From a checkpoint of a small mixture-of-experts model trained on Wikipedia: 10874 steps.
Below are experts of layer 7 (counted from 0) of a mixture-of-experts language model. Rows are named router (the router's row for the expert), down (a neuron's output weights, with its number) and show model dimensions 0-255. Each number is 128 + 32 x the weight over its row's rms, rounded and kept within 0 to 255.
After each expert's rows: "comes before" lists some tokens at least twice as common just after its tokens as in all text. This comes from a sample of Wikipedia text that the model never trained on. Tokens count by the router's weight.

# expert 1
router [124 111  77 133  83 108 127 157 100 174 159  69 141 126 114 125 191 137 131 159 117 117 124 121 127 113 109  85 103 101  70  77 181 125 178 156 157 167 107 106 122 125 133 128 171 137 146  96 116 135 122  75  95  89 113 143 119 122 120 157 155 107 172 141  81  95 163 135 167  92 134 124  69 182 150 115 177 174 134  69 186 121 203  81 121 174 108 111 162  97  90 110 145 147 115 162 157  99 139  73 121 126 116 145 156 214 161 114 101 122 132  92 107  91  68 161 117 173 122  98  87 148  76 145  89 112 116 174 111  93 104 123 144 113 139  96  92 105 144  91 113  90 105  85 139 140 104  74 181 163  78 105  89  95 137  89 146 181 123 103  97 158 200 102 111  98  78 125  75  90 107 112 151 151 102 219 128 159 126  99 152 112  84 160 198 119 127 142 172  90 153 162 112 157 121 198 144  48 157 156 123 144 121 183  52  72 116  96 129 145 144  67  84 158 126 130 124 174 141 121 123 142  92 140 123 160 119 172 125 127 147 157  61  75 144 133 138 142 124 135  93 118 144 126 137 155 100 142 144 146 188 136 133 119 106 112]
down0 [136 163 118 141 115  95 103 104 119 118 142 106 159  81 128 106 143 210 148 152 117 128  85 135 116 133 158 166 157 182 145 100  77 211 118 121 103 114 143 151 133 108 127 103 135 126  74 102 131 131  77 109 105 127 141 188 112 143 179 181 114 104 150 159 142 176 134  89 194 214 129  78 140 124 127  89 103  68 131 116 128 151 119  68 169 154 115 149 109 169 143 155 175 143 164 146  82 117 120 155 125  85  65 137  78 141 110  86  71 106 180 165 117 145 109 108 122  65 165 133 131  95 120  74 114 150 132  93  88 214 108 132  83  75 102 181  86 104 174 151 109 163 161  90 152 157 138 174 103  92 113 162 134  94  98 149 113  89 156 185 110 202 130 132 120 151  95 173 211 106  73 127 136 143 144 144 111 113 103 133 170  96  87  87 134 135 107 128 166 151  71 124 108 150 109  98  83 101 111 116 149 121 152 115  97 159 140 185 109 213 164 159  76 104 103 128 164 112 152  90 126  87 112 102 143  96 137 126 132 152 157 117 113 176 131 148  83 121 169  77  93 111 162 121  98 102 153 133 143 168 132 113 130 108  75 178]
comes before: "0", "1", "2", "3", "4", "5"

# expert 121
router [181  61  76 183  85 131  86 177 133 100 140 167  93 168  96 181 133 161 114 158 123 152 175 154  74 129 127 133 106 136 103 171 103 100 110 117 126 172  94 150 134 169 139 157 113 112 152 114 104 130 170 105 135 149 157 166 119 107 153 148 133 178 144 154  84 173 190 148 118  86 131 117 115 171 125  89 212  83 110 156 108 186 140 132 138  57 133 124 176 100 111 117 170 176 167 132 122  86 128 147 158 118  90 103 112 128 165 115 113 168 116 173  74 101  77 134 117 122 161 152 101 135 120 196 100 126 147 141 170 162 115 157 140 122 140 127 134 132 180  76 108 160 147 119 127 139 111 108 117 169 123 122  99 118 103  96 122 129 189  98 221 150 150 156 102 123  94 188 102 129 134 116 138 152 164 153 104 147 134 108 152 167 103 167 116 124 204 160 163 135 101 185 144 194 156 164  52 106  91 151 117 154 165 145 116  53 204 121 127 132 111 124 114 183 168 123 159 139 122 132 118 162  72 133 160 111 149  80 136  84 165 167 127 149 101 116 133 134 182 165 125  74  91 153  79 115 183 149 121  79 150 107  85  79  87  94]
down0 [116 121  85 110 110 105 151 162 112 172 162  86 108 135 100 115 163 121 107  86 179 137 111  69 115 132 142  76 135 108  94  60  79 133 151 127 108 121  80 147 123 106 145  75 110 175 142 145 168 124 189 118  69 151  53 132 143 173  95 108 154 140  72 136  98 115 142 155 100 110  85  64 105 110 128  99 134  43 160 159 116 138 137 103 167  80 142 118 104 117 136 154 134 107 172 202 111 161 161 116 148 113 155 186 203 155 203 123 120  71 142 111  96  99  99 140  91 100 154 164 129  73 146 160 125 122 173 181 151 146 120 162 125 130 135 144  79 200 112 168 186 151 103 129  87 152  83 169  60  74  91  64  74 121 114  95 124  87 105 159 114 118 134 112 143 142 138 152 128 125 130 126 131 150 143  93 117 120 132 139 130 195 179 108 159  96 128 140 128 123 112 150  78  59 134 104 102  89 172 128 145 141 137 152 165 101 101 107  93 190 113 135  91  84 143  78 136 162  98 108  97 144  73  87 135  86 166  91 131  93  92 179 181 111 109 143 158 121 123  97  92 184  98 159 156  87 133 145 126 125 109 153 153 126  77 135]
comes before: "3", "7", "13", "8", "4", "1"

# expert 34
router [144 156  99 123 159 182 183 163 146 142 139  67 117 125 158 142 155 146 122 158 136 132  87 129 137 142 160 171 195 139 161 163 168  87 107 144 165 119 164 176 133 170 107  81  64  81 140  95  96 165 144 123 117 145 164  76 113  81 123 168 194 129  98 124  76  66 112 105 181 116  95  68 124 105 108 145 185 121 142 127 128 122 124 147 127 151 123 172 102 102 102 114 177  84 127 108 156 140 141  92 149 100 126  96 132 113 166 156 112 113 113 151 209 146 160 156 109 154 156 156 143 170 133  96 152 124 167 100  84 147 131 113 136 166 129 158 127 136  60 129 162 131 130 160 138 153 114  79 174 107 174 123 192 137  90 129 147  71 161 134  60 156 120  92 198 144 170 114 128 137 160 105 146 205 109 182  95 134 129 169  83 105  98 129 160 162 160 141  82 121  98  49 124 119 129 184 173 107 162 173 101 134  94 181 149 138 108 132 107 122 165 148 123 136  92 131  86 148 178  67 124 144  56 167 101  70 193  90 150 144 126 129 103 138 115 114  85 190 130 129 144  53 101 110 120 135 139 127 181 156 159 175 115 103 118 124]
down0 [122 107 158 164 160 164 117 130 143 147 156 158 158 194 157 109  84 126  69 179 116  67 106 130 116 147 223 115 144 156 108 168 202 106 113 155 142 137 129 146 101 159 197 142 139 116  99 130 176  81 135 118 139 192 167 165 149 131 135 149 106 133 138 132 119 149 122  71 107 132  82 105 105 111 114 167 182  88 117 113 112 134 121 172 140 146 120 128 130 172 120 111 156 134 141  79 126 133 181 123  68 115 102 130 137 110 137 150 107 157 203 169 108  98 177 132 108 135 187 101 103 145 145  89 104 146 124  91 111  85 133 172 203 107 106 118 159  90 109 137 131 117 103  78 119 158 144 172 121 104 128 159 171 129 129 172  74 161 172 117 137  71 157 131 154 113 146 139 138 146 128 146  97 129 124 159 136  69  83  94 134 132  93  83 113 122 111  99 170 121 108 104 110 178 146 179 164 142 162 120  48 167 117 212 141 158 169 195 142 115 164 125 137 165 122  83 138 194 116  82 169 139 135  12 151 141 140 125  94  85 184 140 152 170 137 129 157  98  73  96 121  77 139 127 177  72 138 160 160 139 156 143  98  94 135 146]
comes before: "\n", "\n\n", " is the", " are", " also", " /"

# expert 52
router [ 91 162 120 140 133 101  88 114 142 124 109 121 152 125 123 101  75 108 113 152  57  89 135 130 133 161  55 102 100 142 189 135 108 191  99 183 133  67 116 155 134 131 102  93 116 132 189  53  45 106 111  92  84 134 127 172 129  64 115  45 127 140  80 127  95 117 135  89 115 106 111 131  44 101 137 105 126  72 122 103 137  86 153 117 178 108 167 102  98 122 117 118 118 111 122 104 117  87 126 113 140 123 132 145  78  75 194  77 118 142  73 115 198 131 134 136 101 126  80 146 136 115 102 125 154 139 107  80  93  85  92 101 151 105 130 137 116  86 111  87 165 149 194 125  73 145 135  85 102 150 107 122  96 122 190 139 141 141 127 129 132 157  97 124 143 153 121 128 100  95 138 114 176 159 112  99 146 185 107 114 125 111 101 189 119 157  96 141 108  94 119  60 103 119 121 126 167 111 143 138 161 160 155 126 132 117 147 129  47 103 144 170  81 142  98 103  70 137 158 123  82 123 156  81 143 103 228  53 102 102 111  90 160 158 162 104 145 160 113 163 144 117 125  90 158 138 153  89 169 100 139 123 140 124  54 165]
down0 [147  75 141  96 117 173 157  94  79 148 118  86 102 133 110 111  85 100  97 152 139 111 129 134 146 127 204 137 109 126 108 100 173 150 100 163 144 137 170 124 123  24 103 204  81  78 153 160  95 132 134 166 184 119 129 174 193 156 148 111 145 152 122 115 110  81 157 150 123 113 124 114  67 118 122 152  77  90  61 182 168 123  96 115 156 159 108 116  73 118  91 169 127  88 125 122 130 122 171 118 108 119 107 195  73  61  66 101 114 196 163 189 119 118 144  86 138 111 157 160 114 164  91  97 142 154 129 135 156  81 133 126 195 132 135 139 103 113 146 106 116 121  66 136 124 156 178 148 121 114 162 119 213 139 137 147 152 122 113 113 129 145 104 146 133 144  97 104 157 161  58 131  87  38 123  93 155 117 155 149 155  83 111 138  74 156 176  94  86 124 135 136 134 104  98 153 148 104  97 156 132 143 107 166  96 114 135 101 145  88 102  67  94 121 122 129  63 130  86 167 126 113 131 177 125 149 138 137 109 103 158 150 148 139 129 157 148 131  52 152 143 130 165 181 184 112 178 143 164  71 132  97 131 158 131 166]
comes before: " ", "1", " JP", "\n\n", "5", " c."

# expert 53
router [109 106  74 147  95 104 122  91 179 105  75 176  98 110 115 153 129 110 138 151  79 155 140  95  84 148  82 138 147 142 112 148 113 140 124 174 162 157  93 154 103 100 153 146 146 134 152 106 157 101 189  71 131 156 132 101 143 113 116 116  84  72 203 138 116 140 181 121 108 134 176 123 146 111 143  83 173  72 124 129 150 123 168 117  97  48 148  99 113 110 127 145 140 116 185  89 174 175  95 147 108 153  92 145 141 116 128 139 121 126 122 163 135 111 118 147  90 175 163 137  75 148  76 154 163 166  74 124 121 158 162 123 138 110 131 123 128 147 132  97 157 120 139 133  60 100 164 105 150 173  82 126  91  75 105 138 122 133  86 122 112 157 107 103 133 110 153 140 102  80 183 132 171  48  72 157 172 152 167 112 150 122 107 181  41 177 102 144 183 129 120 125 155 121 168 168  84 139  55 147 145 170 183 106 217 108 128 121 105 142 100 188 105 196 121  86 120 177 144 131 164 137  44 116 111 142 165 116  65 113 109  91 138  69 129  98 159 110 121 150 133  88 114 130 109 122 185 127 173 107 144 113 162 168  98 108]
down0 [144 143 148 135 118 107  67 152 168 134 160  98 148 144 146 140 198 160 117 137 159 200 147 141 177 128  91 126 131  85 195 132 140  88  63  74  47 206 177 112 112 100 112 148 121 169  93 136 148 126  37 100 116 144 114 138 113 121 124  78 104 155 180 112 102 138 124 158  79 177 143 125 162 122  83 112 122 157 165 145 155  90  99 103  95  96 130 150 121 132 135 116  46 125 147  85  75 164 133 116 130 173 138 123 166 108 121  92 139 139 127  78 102 120  53 162 160  72 218 147 154 167 137 156 152 179 124  87 155 139 146 110  92 186 108 146 102 117 151  97 127 139 163 129  80 144 183 138 135 112 123 143 161 177 147 142  95 105 154 179 130  95 147  80 122  91 114  96 137  97 132 120  49  95  89 133 120 169  88 129  97 151 128  68 146 132 144 216 150 109 183 138 126  96 189 131  93  83 108 148 112 105 113 124 111  53 143  99 109 118 101  75 119 130 149  92 140 124 125 167 109 155 104 105 101 117 125  86 134 137  80 160  95 176 162 105 110 112 132 165 113 165 171  88 147 102 106 120 132 127 130 183 113 157 131 107]
comes before: "0", "3", "1", "4", "2", "5"

# expert 20
router [152 157 130 174  96 138  84 150 138 138 121 177 106 108  83 193  91 100 141 139 122 168 151 127 132 125  96 152 101 148 102 140 125 106 136  69 116 135 140 148  99 130 155  92 128 101  99  81 100 107 165 137 133 155 182 124 109 141 136  93 125 173 160 126 101 162 202 174 145  78  95 140 118 198 133 121 172 129 142 169 138 170 155  92 141  61 160 141 143 128 110 165 109 148 165 114 151  67  99  90 171 156  94  90 155 122 159  98 145  79 153 173  77 128 115 126  95 172  86 126  78 150  82 223 123  76 144 158 137 154 153 157 152 166 123 158  85 148 199  82 137 108 116 142 117 145 102 122 113 153 108  76 156  90 132 206 150 164 137  73 198 130 137 129 139 149  64 120 104 131 170 104 159 113 174 150 108 141 144  67 154 117  99 171  85  84 175 138 121  98  99 173 115 161 138 168  50 104  95 142 141 117 115 101 129  96 152 119 109 130 135 133 109 153 146  96 106 149 113 107  92 161  86 132 119  92 152 100 106  81 133 161 174 160 116  97 160 153 166 158 100  79  85 165  91  92 176  86  73  63 161  85  81 119 168 105]
down0 [135  85 120 161 126  93 110 102 137 144 110 119 107  30 162 129 149 158  39 226 134 104 136 142 147  83 124  91 130 157 153 144 150 131 161 130 122 112  98  87 113 139 143  82  99 154  93  76 160 160 127  98 163 125 114 116 117 135 125 107 183 102 134  53 167 112 123 141  73 208 157 129 119 131 158 122 138 151 193 102 196 178 174 120 146 112 109  94 101 107 119 239 135 146 138 149  93 142  86 104 137 169 163 118 112 107 159 148 107 103 188 129 159 117 123 116 134 141 116 126 168 120 172 141 116  98  80 146 147 154 146 113 134 164 153 163  98  96 101 176  78 107  79 181  91 112 163  81 159  82 145 155 130 106 140 147 131 100 111 195 133 171 159 141 125 128 154 157 154 145 167 170 117 108  82 178 150 148 143  91 154 103 127 106 157 137  96 137 111 163 105 186 169 200 122 176  77 168  92 177 127 157 163 189  83 124 123 123 163 195  86 143 118 125 115 118 118 188  94 142 156 116  94 112  77  91 159 102 134 128 174 125 160 148 174 112 160 115 107 146 119 141 166 168  88 142 118 169 114 132  91 101 122 121  79 159]
comes before: "6", "7", "5", "1", "0", "4"